{
  "routed_scale": 1.0,
  "lr_router": 0.0016,
  "vocab_size": 1024,
  "optimizer": "adamw",
  "beta1": 0.9,
  "beta2": 0.95,
  "dataset": "wikipedia_en"
}
Below are experts of layer 5 (counted from 0) of a mixture-of-experts language model. Rows are named router (the router's row for the expert), down (a neuron's output weights, with its number) and show model dimensions 0-159. Each number is 500 + 25 x the weight over its row's rms, rounded and kept within 0 to 999. Numbers have three digits each.
After each expert's rows: a language model's description of what the expert responds to. This comes from a sample of Wikipedia text that the model never trained on.

# expert 20
router:468493533519535475495499551553509442496513464532547556520516476514517520517531554501501501464486523498500544545518508501493509522554538503491502480499477460477511510517522562494523507474443494525470507480490518492528471491479498524458502503502513531505516522491485532486496535474518504478473507509460530496476509512477506467458494510534498519512493511485457527529550499498478470497472482485479491500532495445523500492503504490495488472515510460495484506463490526464533489446468495
down0:518520497524522556500496523466484522492448494410449444518507505490439520484561482525522499492483498509484484460511486531499535533505508502489453509465510497497525511502484482517439537491484506494520512503472502479503489474514507468466518475505512498472501507487511513476494500445519498502549502504505530529553481496545498494493509469494517484485504523485512509523513468455539482516487479503493515511488503494516484486455542470510520505530539479515482518529515482497537492552535461
down1:475448529519466475467473509453507459505514496502505487515541462469520489512477473511528507520490503499547508529479477528522523490526511518480527499444500496517502475511495528501422444463508488528468499517503512513500487544514505539485501536532476492517473517509480519482460528525490465490450487488515471460496531500518495514515542490485496508492500478496518525521418517500489541461521512512536524519474478506489478479516478467498477484475479521558507489538524479495520538513485500
down2:524518503524562465501500458480488507467501482527472497552516510501508586450499473494495523497497469493525489504531523559494502510474511527453489509480466525561503479464515449483497519505485494540485478462514543526515500495465540534461515484469520522517498485511480503488509525474456569538494501514509478512517542488537505458526461530504493487531520512521507473482511481526465491500519485509504506502453519534478494500500482499498497481486511465463502507502505521513493507537476498
down3:475536480523501529468478462506523535461476520510486469469453495521494457470500459473512504527492465548486478479497525493519448498478524442503486462477538495477515510484484442487492508507505506489528488494502477472485497514505537530478539491523484504493497537516512501476561507508469467518489496493505498513469431439462512517512526517555517498532501502475528499525501526489511498495536477542482516495479515493469504509518502474553555479469512524507489513484510481486521520466480529
down4:501486519531522497484482520514495538528552486473512503480510490458512525552495541487517486488485492522476497513477442492514518524515489497495486476509472413555466531508478505444541529521473505487485522493500522509537491530523538520508479464509467503517538508455483551520506505500518512515501514570497533504500537501520529463521464466502494526525517482465502480507507466496478515506502484506496499480527481487482437515499504516496521509521523489509481502445469477532520513516483451
down5:502470472508525491482516515503516498480482461491493509492522506523510518507474532498490492506503480500492499496505467484528496471534505517538506483528522484543492478504546507535514456521490495503525486488528457493510503481459505502481529508502510548490479479534542498475502504507490527446482553525509529478557509497470466515534484544481507510467512537543473522521528495553473508482506471479514445458478517476548529542519483552469444498494485449492483478531515498461487452473492525
down6:503503477524521486452533476487520546507518507544558503479494499539515512503456557513495479545499463494476535508543467529512515533498486511469498516478474515515526483508521503458508498521493501495503490482493474469500465496486472475505516458473468479480515534512527543479475502457566531523522505477499469476530484526532523530470522501482468528522476495515481503496523554476497543509526514465508486495457492534484512474507477494484490517536496503548497522469465543486455535510498507
down7:484532505472478485506531496498498533474516505496472450547497518501485444499536510510468526452499499494502486525504550494519504488477442460516516505519460515549490492524479491489516485465455553463480506519507467542464478515481490505513516488498497487488533539513536519496517496497507542541566492556535492461501525533502470513511510510503489486505484488508523452500534511473477526486542529500472498504470502548528497528516521467478504515504508503545513524507503516469462486519489448
down8:482498575484453503485464472482492505490517523459523477502457518503523497533537540523519488470524471500476487490481468470496500509519526459465485478506493448468486490481465475503519520520497493491493490511532498514520541563491498525510465571503476464565505500496471505494480506517490512513491482498516547510499499496467503545509491526466509510498472499519526495529505513531530522490534480504500537488479563514475478482481476526534501495468427506491519531474503520525534521504501512
Middle pieces of common words, mostly after c or sc, such as reinforc-em-ents, hypercalc-em-ia, acc-ord-ing, sc-ul-ptor.

# expert 16
router:502455526485497543520502523497525511557478469478487469455511494487479472483533531526464478496503486526449488497507543501463520495484555501500504481534463528511502495485511532509470539505509493503512518495488476506493521519498555490522498479450485481506505484503448510476456468506541503511484506513517516531539502488474479512460504482489476525484451500452491498549541484501473571465510512515512487485537498495490489461518510528500466527489494458514470503464506481511573499503503484
down0:466494514493479502518502487538553496487498533495475495496475478430442478485558534489486539458509472486486519507480498503505529496497475507483492458532509488521518583499521493517510484491542499512463513459515507494496484519504471482530536514475494494510497489532519501560478487477496537477500487489460511508515501482486514481486492528474538513558462450488498514512499484510516526554466484468535465480485527505506499527484530515487492480470472464494541523486532487529503462488542493
down1:471536514507501488513472488487500487489514496519475531493555476516502523517490510505503491510489475491508500443450557535526502496478526526492506482511522502543499496506489515527506491488522431510473529467497509515511511509485505518530513494500554463500512537528470502509511468539455565484486483487473480453503489467470545507485489512516507484472510505500479454461477452496469517525486526477502513495524513513482514467508490500508525538460451476499496430502525505482534522438524536
down2:504551496502485500518486523514490458504528508460499496486519477528542515449503484519471498489492444456532450441537461515547485588508450531488520466510498472537518474514503497506471503484511518465493525492471482513538532475507516541502492509486480502529502506530532508497506489482473542537497508531481484536497474478500499495485492485473489464495481503511516510486486465483475473468472535463496483523495476500512447481480520480527517470532485518495520473502493512519531458520464487
down3:496492519503499531500505516507509459491492479518489450517503444477461476502527511545453486553491477491519536480478485503484529517514518468503513505529521495535507506514519444514496497514504520549480508475471509481505496509544514486534489481495525477469500485489536493442489509486477541453481513471484520503499456515493537538501531473523476498488501508525490484565489514485556437484491496513526517498489522458518521490532515481548486522469470496481484482467519547502497475539463457
down4:471456534499508515502518505484489495566476467502453499483475488492507524493480552459462469508477500539495513500493505532476486510518555495471456496516501506536507493513497463445494487524477467524525500478510479495486549507521529511468484458541504497501543495556483484507477530478492501443519488527475507488512480512466534503519502535488513507540488521492488516483511482526464496502500516449470473515495480475507532490532521512477511541473514487460518532493558474447532485502463515
down5:472514473481516502493483527499494519486492522479478462501542525483481529509464533493495458481448485503529488466497515508508495529533456523504507482536520533529503520522530504518506488521476502503485487486468485502524518522490483465487488502490468533465478490462495431502546492449511531484496511519512481481509534525475539491528535481513469510478510529471529560520520461533534469525517462485484429520480503520494504522509503497457533517500548527485531516509506537499530548480541488
down6:555515521554514511488486472497482470521517497468450483547475506478490474521498513517492493511450534470504514474492500518508477482524486499526516490538488511527505507499445489537535470493487533498439546560484487500538471501493505510503460507512545515456499495472532453534494527460452541540506487469499509510511495462503456486490446502485509504490469512504506485498518491516503513497483506514530494462508488508469445540500529513483514502479463502529472526512469530501489546470510498
down7:544455446507482500485447506497511532500499461468500521509502487482502491538521489514474478489491491462548514514543518471511477496537452459507510494518538533474520496538491520513479527476526510480494518456473512489482530472495459558472492457532493482499526514512520484560550483520476507479523494476494500538519511519486534466522502515459489513485506476513505471502472505501470568493510533517491519470513507487482525467559531514500486485496532515499515539529530492472486509503465516
down8:489522522481512461515503439475508485510525519493545488509468508488534587506531528487489532467483511475517511466499513538465500510515483531522419502484489487500521501514475494490515481497454488500525451533504510509501500453486512513500502496526472508497479535469470489471496502458514478507491494542502504518503499503532479509501487483520496485520454512475516500515507494464471484488552503525539548508544491503499460537425510453478505524533543473506496506520486532500477524524520496
Inner pieces of personal and place names, especially d, ar, k, and, as in Jag|d|ish, King|d|om, John|son, Orth|od|ox.

# expert 30
router:539535430479483451518503509465541534522487527474488474449521522532492512468519477525520479469532526545534536503496483492473470506526488488499496471490534469519519501505489477494536474466517498499539443481498499489510480530520548531492492521535506492477510519468512486502543472523481526521502497512507504466497522507495517467520474519509475517498551480512478475492513519518519496523518537520505479523492462539521483545565490460515514515454500514512537474471518463525506472492523489
down0:503552502463518505467488480496465522500545445469502475485486504490548518496523520569464539462477530533493507549505553486500510511486468525471486485490493496508511500467485501498514526497473482468507526484522480545514499489502489552488501508454500500493542521516501500454514467506480543495520498494484485467503534503555493483476512456523475498522533476450511455500533503517511469561508503472498508522503540478496501521489509490489485524503552483491516482566527517509473504504505472
down1:484507514516548530518478460514537501492530478506474477501511507541546505507452529496480518474528522474501456516558497489508469492492505499520524488485555503447493531469433526543516467483543489506519516476520505516494541544507483463524511476491485508512457490523476548505490533530511504503514504502506480528502518500504503473508490498474542487465513510576496472546483503484506467530484482469480521513500507544491465492465507490512541460508517478521493498533520487525543500474504478
down2:512496491514460562532539492506493498511458462511506519513496507511498513512517456491520524523511523489470508503472494499509504477478482508476476489521505486510479530479479446526510481474520503515458525510523469525476556495506490560489542488526505514502519521499525512542490493474527464505501491493512501488450483515540509532507567507544552467505487461491480461518490549436522475529509497494545505495441524499497518501453504466520495510520498517485508493473521546448497484522489472
down3:500462512528517509498497485536530529503487488526500496493508499494480545574547493517490518499488474478509519490502494517543511508454467519495538495532439501479499512485485492537515516546499504473508498528442476513545452519481468565499507502486495509524476489466460471536512526540460508528477477474490483526531505522509543519486514490495489526493514465457466508531458507484484523502476513520465480507528548540509482495505479527543477539482536505509486512487484493506500552533499494
down4:488486495475494512477516514521506497492560482499511458472469490494531523491481453483516512500540458525514515533508515533519485560468523543488525481509490526495501500479505511491498479486514494501505510497529542501498488498521522520487482473506495459522475527458521497514464547488548524507526501528466469555508496501489539483517481450452477505523494516490533483452550480541502534492514538521480521466507462514494511513534538491509484473539545541557465515503494511537515533526496479
down5:534472509488518476439479488544469490530508549553500504529528509494518494516458513489470489488522508454522513530495498540497490524519450518522540482464527517457444485494500511510500537501527475486491495536465476489460511495502506522498484508509529484502520472504479483491507503519532497509538522508455497525511519510494486485565513507525468570473511504471507551492499506538481502490489514527518511522495531478500464477503457533477522476459459461508478479488487446491528526507534500
down6:505527452528497468483486513511530542555476462481443483494493518498518530499518518514547548538503493495515518510526468474529507456513524463530502483476518489502534499494495523489510479531480466509508508503537531476503489485447519472516519498508511483460506489517486475486487526506539479501513519483520479509492502475521526528461451467502479479482562514502522456512532501492499519519508503490475497479517487495478531473510543458499468545530569546502533541505488532477508469474517475
down7:502513494467478510493516529487504505517506516509546515502483478437508479508499519474479472477514477518488496525492522494492521533484528496478490501546532470518531520517493489477503477552499534503486485489520452552558512492498490576506526503507470512531482495463490492536490487513496531535529508483500477505524530469523527498557496525477516528518445485494524531510503513495491489509500511541495534519438483595525497532485524517493472523510483517559500516482483499475519480525511482
down8:494524472463437457485492572495488545524518471520479500512460503460492550510490464528507483478496489473467494532464500516479502497525474487475464505527461524498497477458481452518491498497491501512459510463494501493444511497511504523532516525491491509467488523454492452462542482509502501472537509472487527535523560495495506498543464526517492495526499508435530545483506510469482483501524493494518506507464521493521545531488512490506498497508466458509492506484504501510524518526504468
Tokens inside tables and stat legends: row-ending pipes after separator lines, capital-letter abbreviations like GF, FRA, and = in keys.

# expert 7
router:485533526517486524484531515518507466509479522528520512486442442502515480523553527473472512499519504491517525492507510534522509533518532468495494503480501554499513501465505520519492511510486520485476528478463522503549484456501482519515564544519522486524471490513498534470461546505475506475457488489491490460511483521518512518484518529459532514506497550500471527530485532517426501488498519459526474492499510486486522545465500488537555505492512485469488512500493527519513514465463506
down0:493501491455490548547516498530485493567503531479478527464482502491504559503533525500482537484486543501471521461539507499493516477514499532485488486481478517525500506479487535525532507506493508499515449513498513564487545485502502507511515504528489484520533512523459513455485481485472535486560487505493487499490520556486515517493523480480503509488511527458510536483511471497492489470428561498525470491515464460488457492477538525508519526495497452500504490526519495510493492490524531
down1:515526494487468512522500475494534498486506506493552504499512500544472514454495537522508450488474471514522507519489492488498521505514528491528461513488482520505502475534490447509515512467474499481488504448499540512499508479494475491513520539451494457450518511484475443453470522546499543463467513494521473489476474512488527516533541532504537504483511514489520456491500453527522484498513508480499490489474542511521492546512504503521426474547455484489468497457505480496512499484525511
down2:528506475546519526514507493540479498517454585520516504478455519489479539502482498508486488503501521541466518484495495541500483502530525506468526501486504505539510473499494492432491509532545520501526464494545472520519461532534464531485517535531492497486513522498497519462512521488504464481532509483473503496487484482463488543538530509518514479464516519565515494512516516497543523504506518535493490483545559535505506508496528491487514527463489493515471521489546465502508484512479488
down3:511510522491445476507473519483515530451517492516487464511507513447457487496517496488448478528462511537506499495525452504511482478526525484497480510497540489530500530541474510513522493518448475484514525517465471473499486444488510546513532524516483495484511508476531512505501532504553517471461506516517489507496523488491463477482501515551512494540538501530516520479543486478508501493519546519516514470504496428529559555529505500494502500525504534505459532501499476481523523503508487
down4:478457472515508495511483493537510523509481485474518508488506481532547530474520537495509477482476467509538498520532471508462522469498515475512503503512502557492541512509528519475496561488527514492536492468489529470524499482532480500511507461539507497484493501482500478497522454537500502466458474500483521476531477529501508540475523520555482480490565518512482483487558519509500531475521491528498523469512547501475523470493504514515434478451520442530467515539491506503494490504493487
down5:478512533507510486515489483471528466479478505521518472486495495521542497525548489507514537490438525476471488513499527470488528519524506525529491522496495542525486510493546487538544545510512549514503505500505512518457506478508481513471436497499520549465518488485468514531513525546496509540512520534469468475514552513473515484476454502521448461510507486469515510491527474524512511501522521550530501514534472508543533487505514518527476492528490471508466488461478501467502502490496454
down6:524479519539489495469509479513541526478449500494503541487514507508516461471543447553523523499514522523516512481456524504498472498516512511460485478460488463461520508465534505481508512456511561501500492525508513498506519478518492493515486514494532468436461569525505500524495433511526519510522476473489534526504522489496493506476457495491491471509479481466508530514534539470494491527520520488508549530488482516471492488515515480574527500483519529509506495501481522510504504485516474
down7:513497534512501480456490522513510516489483491479469503533514503479500478491508485520508485499486500501521488552528465517453518470522508500531478526476515514492498501503457473483518488496496456530505487470548500483494476522539508501469495478432452476510498541498490493509532519516514481546523516501523443518483482478477542525469462522499473528520488459483519542491429498474539498479517471511468556460478495489542484463481482493468494496521481538518522490494451486509498535458537494
down8:463500511550470474458539495542476501510539471504500505486469493456466455528533510512486446463514487494504550501515513501487461493468503527488508455489499514456499544452483505513454494480489506489501495516530520515506514458532554454519482488471522507520517538503512499505530520463520527481510481526479489479516529517499501516473469481512515498536477491455524492456509475452514492493492474522501476496503431463505519481470539503486523507501463470460488485519480463521514506520527496
Word pieces in the middle of longer words, usually before -ic, -ical or -ity, as in cy-c-le, hum-il-iation, Emer-it-us.

# expert 0
router:502479520495520506493510524511513482511512484525517542521506530498526524524519507500549500478482516482495485491506491537511528553539508479492516497440486497483500464496481542503524510476461557491513522488475489481482529495485498552563550480498469494541523495500449527474540525479564545467477458475487436498479464494475496537523515501525518488521481454489466540504505494504499477523506480430474522521513483466504495478486500490533496489507480494496476512494522501491522552505512498
down0:501498546521503438549473500462482513521516497491507493546514507531551539534477497512523535468483482506510540494479501443542458486508490491507448478514539510540520503511483488509483509491517495534477500508515525524463529517478481434496482515508511487503491440515478503485493521517463475498501505478559529492511529473525501474478501513519473522507513504479462506514481487470484540473513536522484505505498537522504527511549447453516499516477474563513518508498492526525470500509500476
down1:522530536491513494497518489512522511505542536505516479484497494513494553500543537512494469546485525459458462499472528528489531483505531498533509508507526495448456521535489501409530525494510504477494518471461524452511481499511532502506437478508519456477541494507466508483500518503511501495456507496485461514523491524525558530498465498481517549505517466511503488481501470512503496523510494499522499451493501477503474474467502518482503525535485454536519501522504470495519515534520505
down2:462511506502496472461528503486488501473491501470513488482540504530471551520469527492444516501500513478502464520469477509515523502504490536531513500524504474493538502521526539486535505533490543505504528503477497483472473455469476520502514533502504488498496451478444519489534487521489560509504496508453521513491542488453531486472489456487507487496522498448516552486530489476490489526505525520523502513481516489501473479540487473495477526544490499570503518543488489484503567485475523
down3:466507484508489510528445478511506490472477535469467543482456537476461514492541496516506522489504510544512466468510525511499499490466489521514529493508530500486496557472518529503511450506465518488498509486505496491501510557506480533510522507571500540502513461516459502548535487519516511464513478503438494529517473510526460514511539549477485482449476503450520484502488483498496463522493499498498509481512497501491522491495452495533490486464519468484479511527491443489494493538479473
down4:486516551498536498489510533503510514485456527555469498520486430488496516499515490498485501475433534510519541528499517466470492559514515477514485476514477513472480492515497554515538500484532479510479522490472491485540505516533499482503530468513515500460515504464501519489488503489512473534480482521517472499518494492500468504465517459548495511490499497497498534544534550473489509516539517483509478459476512533492496465547492486489476522483495522578506483474473462499513492498536534
down5:466497518481493454482505462500495490544505473477501522489506474525485483518486519480468544448513518445552553508482533482486511471467498502478488439473500511444521527478543473536485506484468534453493479461510485481507522519512507520494496512538522470470535471520452481519527528513490509546498485470506533500490495545512534479550495537523534471489492498494509498486477493486461463513508498490510513535516497487447511493482463493518526477541458493511494478516476509500481515499472481
down6:476501530518515498497497483457509471516512515478487491446435519499453516470516505520494478542479507482459499510519494528512520535487535473527534508526483490528437492468522505500511527508552522490527501482481461484489524454504479497533500544525470509501478488501490487477523519509545499497435505503517479490530473504477439510513499451544516512481537522482492470494527489528536473513516497524571492524486503528493488506475502516538525477519502469498548492462511521479485521497528533
down7:502472537573493514503490505481514490517492515507480481491493509519517504532488497544480520467494472476476492546519513505531533501512477515465484482485471441519499506485533531489470479496522501460513492497508472491502514491482442501478484501508517523542558552510477504553523459550489501485460516502487515525485490493572523493502510501523473499519476531546531513482492501527508463499502534544503527486512505497497503463560473515489462464464474474501559472534497504515494534514506513
down8:510482452461510517487484511475480521544492501501455500509458520505480456487471493503519505479477500504496515535516514493514538473491518508468475513513541480485518537490499508490516453499451490487527500467504489502523499485504434463528528519516487490496465508532515465528493530458482460534500492506481513460501502507510534489493466520481538492458481472496527536546502559493532525520448506517495521488503535494473480487518548472502523547534516514495477500493439461449548485505516501
Inner word pieces ending in a consonant, often before -ion, -al or -or, as in munic-ip-ality, coau-th-or, Ed-it-or.

# expert 14
router:492540457507487530529510504495461515449465513514498500497510482493533501511520501529520542483511493544506512503508482463536495435503490496467469516455507490514496490523519466489510499508496497490487471508489492506497538479477494543504457458521503465494485499489515472520467518483454502541496497470478510484467471442567528509476514483491497522527510458526542497454476517490552473470473494498497567496461534511519468513546514512505496494515545557487525488521530494511488528504497512
down0:477493460498497551499466495488493497499500450498555504504508469512512535534497512533493495487516493529530458513491519487555512445520488513474521490508523477529512518505522504532504500513456521456550536472497483490506503505528477515488482429510537510520477527464515493480503518497538505460503471508502500506538475553486540514485510536481502478498510498523483454508490465479500503482524464471473513490468540491527506539479505490447484487514551507511500487506533488545489466554506450
down1:533581455488497519466520495494481510496500526485554513485502487514479473484449550514489486498471480524503528507519537516492487467517515520497527503522492493486560531527546493504529495469500532509494499466517501519535531446500453498517456537489520499469478469505506493521517493473510550522508450477470499538505457498472511495541505468516485521488509520511549500499504480510546513460511482504534470504503505485504493552463536512538478521504521539522532491514472497475503493482463509
down2:527514496496480529522497551459457514517522511474491495462504471515461534535491514475521518456501542481537491513482486532473462510485505501488473508472496496516514469468496520454521521529489497449516468518507523504513528506535479491519509505519493537493489474462525487513512507514477488489482471495512502480487508462477512510486513516483498463486486508493521476439501545528522503493455544535524453471512562444457485467537515493524513524511561491460469533533537484487502525478519499
down3:517524482535538464457520512494504528489481473489459523515506512521493471532524495539457497557510509489481517520494517502444506526465483514449490527512480477478501507515470528533500556494488481535522478470496516482512551501506503500510502524476466498490486541561504514525467461510491514511488527515460491476517494489509469522520484496516474483472503531471443498476516510491507511489459488534514503523482461503459469483566523567482526530511523526507472524546483514485504486484508477
down4:512490474522512492512460453454480471494508546481493504496486488514463546517464506514468506501523497486592484516537497513504538450483475476518511497478518521511507489491525540522489483516488512528550496550514520450444501535484491489487444457537449513517486499490529506496505507471516496538487506489521522518532532496509512522505505515516552491481497537459487464481483521488496496517466506533518511460503539472505525474519514530536514481505498476531485508547505516489505479533509488
down5:526538541497497470541500490492539511490482479494495454483487504501496556501489493511501469462485484516513464510522482492483486464517467482486485531475506501498498488506479492495489490546499476532512510495502508511502503488510467433443466440512470514487505508439504420480502461518481499532468528507536479495484488507500516496517501525464494493502500444511542484466467527507527505487461463555510503457476503505491483502512482493523463504492498477549499480503500454467490474450461468
down6:497525493544495483484447510482491536499495487473472544524519506502489486530520509543513458495596501509482499485474475468520486476512496482448515480483543451464498489493535539479505515524497455503498512505511524496471501501465501522489515509476512468502466504504512495459495520488519450491479492502503487466540470492511479501544453494506541456480490475509484557465527497494494511489477493473467519505507489534488523498480510495449534500460516463512473496527543535474516480522526461
down7:518548527511470496512567488491488554502521482518526490454502516504480493478500521459494505529494494546509514502536462513532499497527504471466536501507505497465506459502478492517500494508540522504470484519500423537452517504516493495471476475490471477502536492474476468490527519494466523545500479492545517541508479504509519503548527516509442508526517512502501535484484512534471509505546481501470514521492541561518525512465518485535496503466488470492537494486511458471502515463497502
down8:493518468522558483522471502522448502457503486533510573537522542483470477528494530469477507513513487510459460510503462471478497493502506505508489490526501489505492520520485505528493492522474463517496478472469500501521497493472470481520438495499495480497511513493471501482540497561473487507485473495494528525532522498503509489494477464513470503483471426452511519497498480517540531503469493545493474484485474522509493491477500500510538559529540497496453517525485527525466530537481528
Digit and number pieces in tables, scores, years and ages, such as 21(0 days), 19(76), 0–3, 4(6),744.

# expert 23
router:484514477481509470490464541492473509497506489454503528517472474491524453535471489521467526509522489501509482505525473543488489533491490484475488497475487509465527521490483487497526482511479506503465497509546475525529527544502491495481474497476456479479462534505476491532508504514484511533479469535501541529487474487548488523501539503519533497499466531506483538486458478519520519547483520563553521489493521519510467531493505486537531536546513479498506516544458520535449543504469493
down0:460506508496507483468543497511543497498496475490531506508464484501485545507514491504484522499458509536473494480513474518510528501479467495456522510482499462502476518481512462555493490500465537531474506481508539472485488531489484462454552508522467502519500523550527477468524552508483514497481599485511537517519481494502510500496522477488474505496553532541473484519486514516479468462495469498487491489477508534501493471516461483514497547485520478474495538513528470521517499513545505
down1:482499512490553502497466513489513472496494504460506442497526463516513535485529534525507511477516483480536491503474515490492522511466473534492479533455518458466517469489514490511503508518487496490515544491531496508538466490514508514528507467475494523503533529496493527506527536462574483554466537476483477527491517464507519518509529517488500451460498461485535451493525506509562491458483533539485496472510475495497531491493470479475451541494485492521461487529504487522516514496483506
down2:501528515520470484489529502490483475478498427515518495522513519466506451548474503504475500483520506544452498496509498505526503473490480483495513483495538528503510501494479484524508473505534488482516514470514508503481507486526497547486482516496491499479513498478526505486527479556543508432506542484472481528495481528510522462505495521540463490516460508533488534530515498461523504485503502449534477524473462456473480479537481502522546488513503554483492506475497468537568541467504526
down3:547497526470503500457518506475500523520468518500508504525504507486507513474529519507534536471540483509484497505518496509465517490456480486492513464491542445472528483501496499469479498472510523503522497473535499516525504543520518460494486462522474480514488504499458514516484485492466525547511449484487485489498499469488489518516504504490551505504454559484515476524456522491516470472477503529497489469566542487494540487505518460488493511528535460528581465519497517483515473525496463
down4:526474524518480481503478518478489521478505524499496500486507483498523445481505539547499492490495478526510479525529497484500476500508470494506485469499505460541494528524530496515488523475524526491479499445543535547498438504506542522514497533508478500496551470463532438483532519488503519526498470465474507474517476478570522478502530501504544520525505513512490492506497479490499486505457511464500513494464488549501507474540525451526506507480499569509492518542504498512532468549513510
down5:500542486554492472521460484471529495508485489519503502560503546497491453486509478507505515474513483511504504511488474542500523484492498509541497460527503491530515503518526467493528471506480496471484492510457462442456508449484465510542493478510496494505512506501481478510485479532480484522473496473516531502529469513520516530519508512491523463481476508535475510448484521475529536509516509499545565496484479492478511518472463501488445546527490522480517488486471451540490531500528554
down6:454498486452533543483504512468477493446516504508531503451505474515512477473498495562507525504535477513526499499447548531476500482474522534517473491488530502461482506515502511495514518507456507520527527466509513520511500458465536526506482505451501541497487487501461512528537520512516484548492470521521512462516515498543513492511522527503508519465518520505493511465481495428503518486483481466541540548525485480507475503485487506510500490517517523527487483535494505466484495548548484
down7:512489489487526456533500543474527513534497540532503451501484497540543562463475509503511554522483520492524543468525502492536468535496461519523499532493496514500512524476486500500482505521496533534485500506521473548495490500466502491500496465547491554501531463520484502523490516502475476505510472532516524466504557510511516521487513491447478522507491494433494482486493507517504506520498464511516499528504516525549513509483516492448505513503465429489479501499502518501475506527463456
down8:490464480481503507513525509505498493498504493493518527513519462505502489503542525496487532466545525454504493509542497473485475536522517516487468463455487537561514484504521485500521545493482518505531483537455498537486524477503530498521496552480493509502471503455475463456527491466511526478514515517492546462483485503510499559499489467514498497498514530493526470473517506446499527498530504540521508496486525447503500515454508452513572522476477454487468485496515519520482472491478497
Final digits of years after 19 or 20 in dates, commas after dates, and Latin endings i: 1966, 1985, Alumni.

# expert 47
router:515513484496509483504516493529529499512484481439475451454536474533433496475503461505484489492537466504478518523536479461471505506486530504522478537517503488471513528517529484489496489501482477569525511540514483491555460531518518471487470504493507472525512484485489526501532475516504505505467511556506534538508501508498462550524488519544508532491514496495499434483508531487538468487501515502557536513509510524474500505494485491461534504498519527500527503487527474539503499504508461
down0:482497489509526533504467500513525477467476509513526525515454533489506489477523499480542545519504458512522527487533518509475473501476507472508498451509514535498465513455499504453483480512458532448513512472508472527522510462515518539512497477441501477513478525505493496504509473533515521502485482474490497485511510511519515451473526482467493518494515439534467534507481441524449453504504520512496490488497461499502537546495528474508503513516503498464510502532556472481442485479521503
down1:492535495479497478483497491495517491517465532477492516505540475478500480469493487495447467523479481506493510509518510503515550493479454499474476493463455522456565480495489496488535492513524489506534501486464574499438540539522487487516538520506505474523500504525438448500533487478497516556489503511472475496497475515460500493500452516509489510520488512480524513467475525489503508484521486542504477482485471493447482496456511522528476503499480556524525540489485521490499497480471472
down2:474515508488455468499481477503506488495527455490520551483524461546522468504447478471512512532472535480518491565480511512483479487490502474510518510517501527511456536462475501519543464529527498470438508554501548534528490504486493483495518512532533492445478532491464548497522514513477471498507498522520516474494523500515489458486512484471510522473484488474532510522498461487444534502468525520507487507478489510486514490483519565508536526477514484491483504504519465500505507477486512
down3:510509489485477555485527550509475533455499516550522482466490477519501436473491462509475527516526515586500477519500504464477498503491493541512495526501518506480532475522485510486455494495496527498555515489500495511504531484487514457463468513480475516464506493529527569500524478467509520502495508455494498521438493474529481545527522546483522480512484538546529505504503474485494479477493511474510497492509483458520490507534499500489518519504548467492514517492501490510486490507540520
down4:520480538508471472466527470506535506467497540509469486544451499461465471509486544498438453500535505548499488500539475478503493503509515480480495510525490486479489479551487469513476500505482525513498520517547506479453452478523523514543512527538482479484501461538521542503508534495507517518534496494520503521540528496429483519545482467520513501521506506516464490516532477489543514494500492535465487497486509497489526487499501487529520504490515491495512528482510466532509490452459470
down5:509511535497500509528501475507534491472476483487476493480538495543493420492491453449442517483488524463528558539494535453523490492473515490483532489457499527498471503497481506535495485495497494466517536538489446486490542485481522466512517504497518480483531489496483503531468515506504493512472538508502526495456503492485435489457492507482477497504500462512503519519520479469485492496496515463460508527535453519489528490535486496495487489493455496472454484525517496465481509457508519
down6:518503491491523511520478492492518506513478516527481473489498532496507466468502519518522538504510513521498520489500526474508507490505487490455527519516468526539468477472469468481520495463463479482502526502474495522483488498484468562478527541483546539490484517509510498496493469461480551503525519468563472507509535518531505505496491483497509501485549514504469447492480483499488436510512436445493567535521503496499528498466473505492520480479466571501526449499494485512496503486506520
down7:521439558528508516514488504509514476492489531472512539501491505492504504502555517502495503490469523517538492487541487517522490493499542542502506486511438521490512478502510533497488570444491523491503493506517502462518521521467489465536491558513510504428535502497516476527518527481542509542492457480484469512527464509481495488510496490471490502532536490468516493524527506510498520468517494478500530533448489480478561506518509520498505468482490520475522539496523511500522534481473468
down8:526508514484496467502484487524513494540508539477503499487528522517469516494493518467477486526502500502493480526513505516495499484483489521470535529497511496500492526519521514516475550538478507508525492489498471518500496532525515429448555522521486489531520502482540537512482544507517476579536487491485528472546458520498486491473482507502490531535503495519489520479492538492502483532470502505453486420488455497498521469526496537501518471478471534551476471499451513519520512503457495
Final pieces completing words and CJK or degree-minute symbols: Northern, London, Silver, Dawes, States, and raw byte pieces.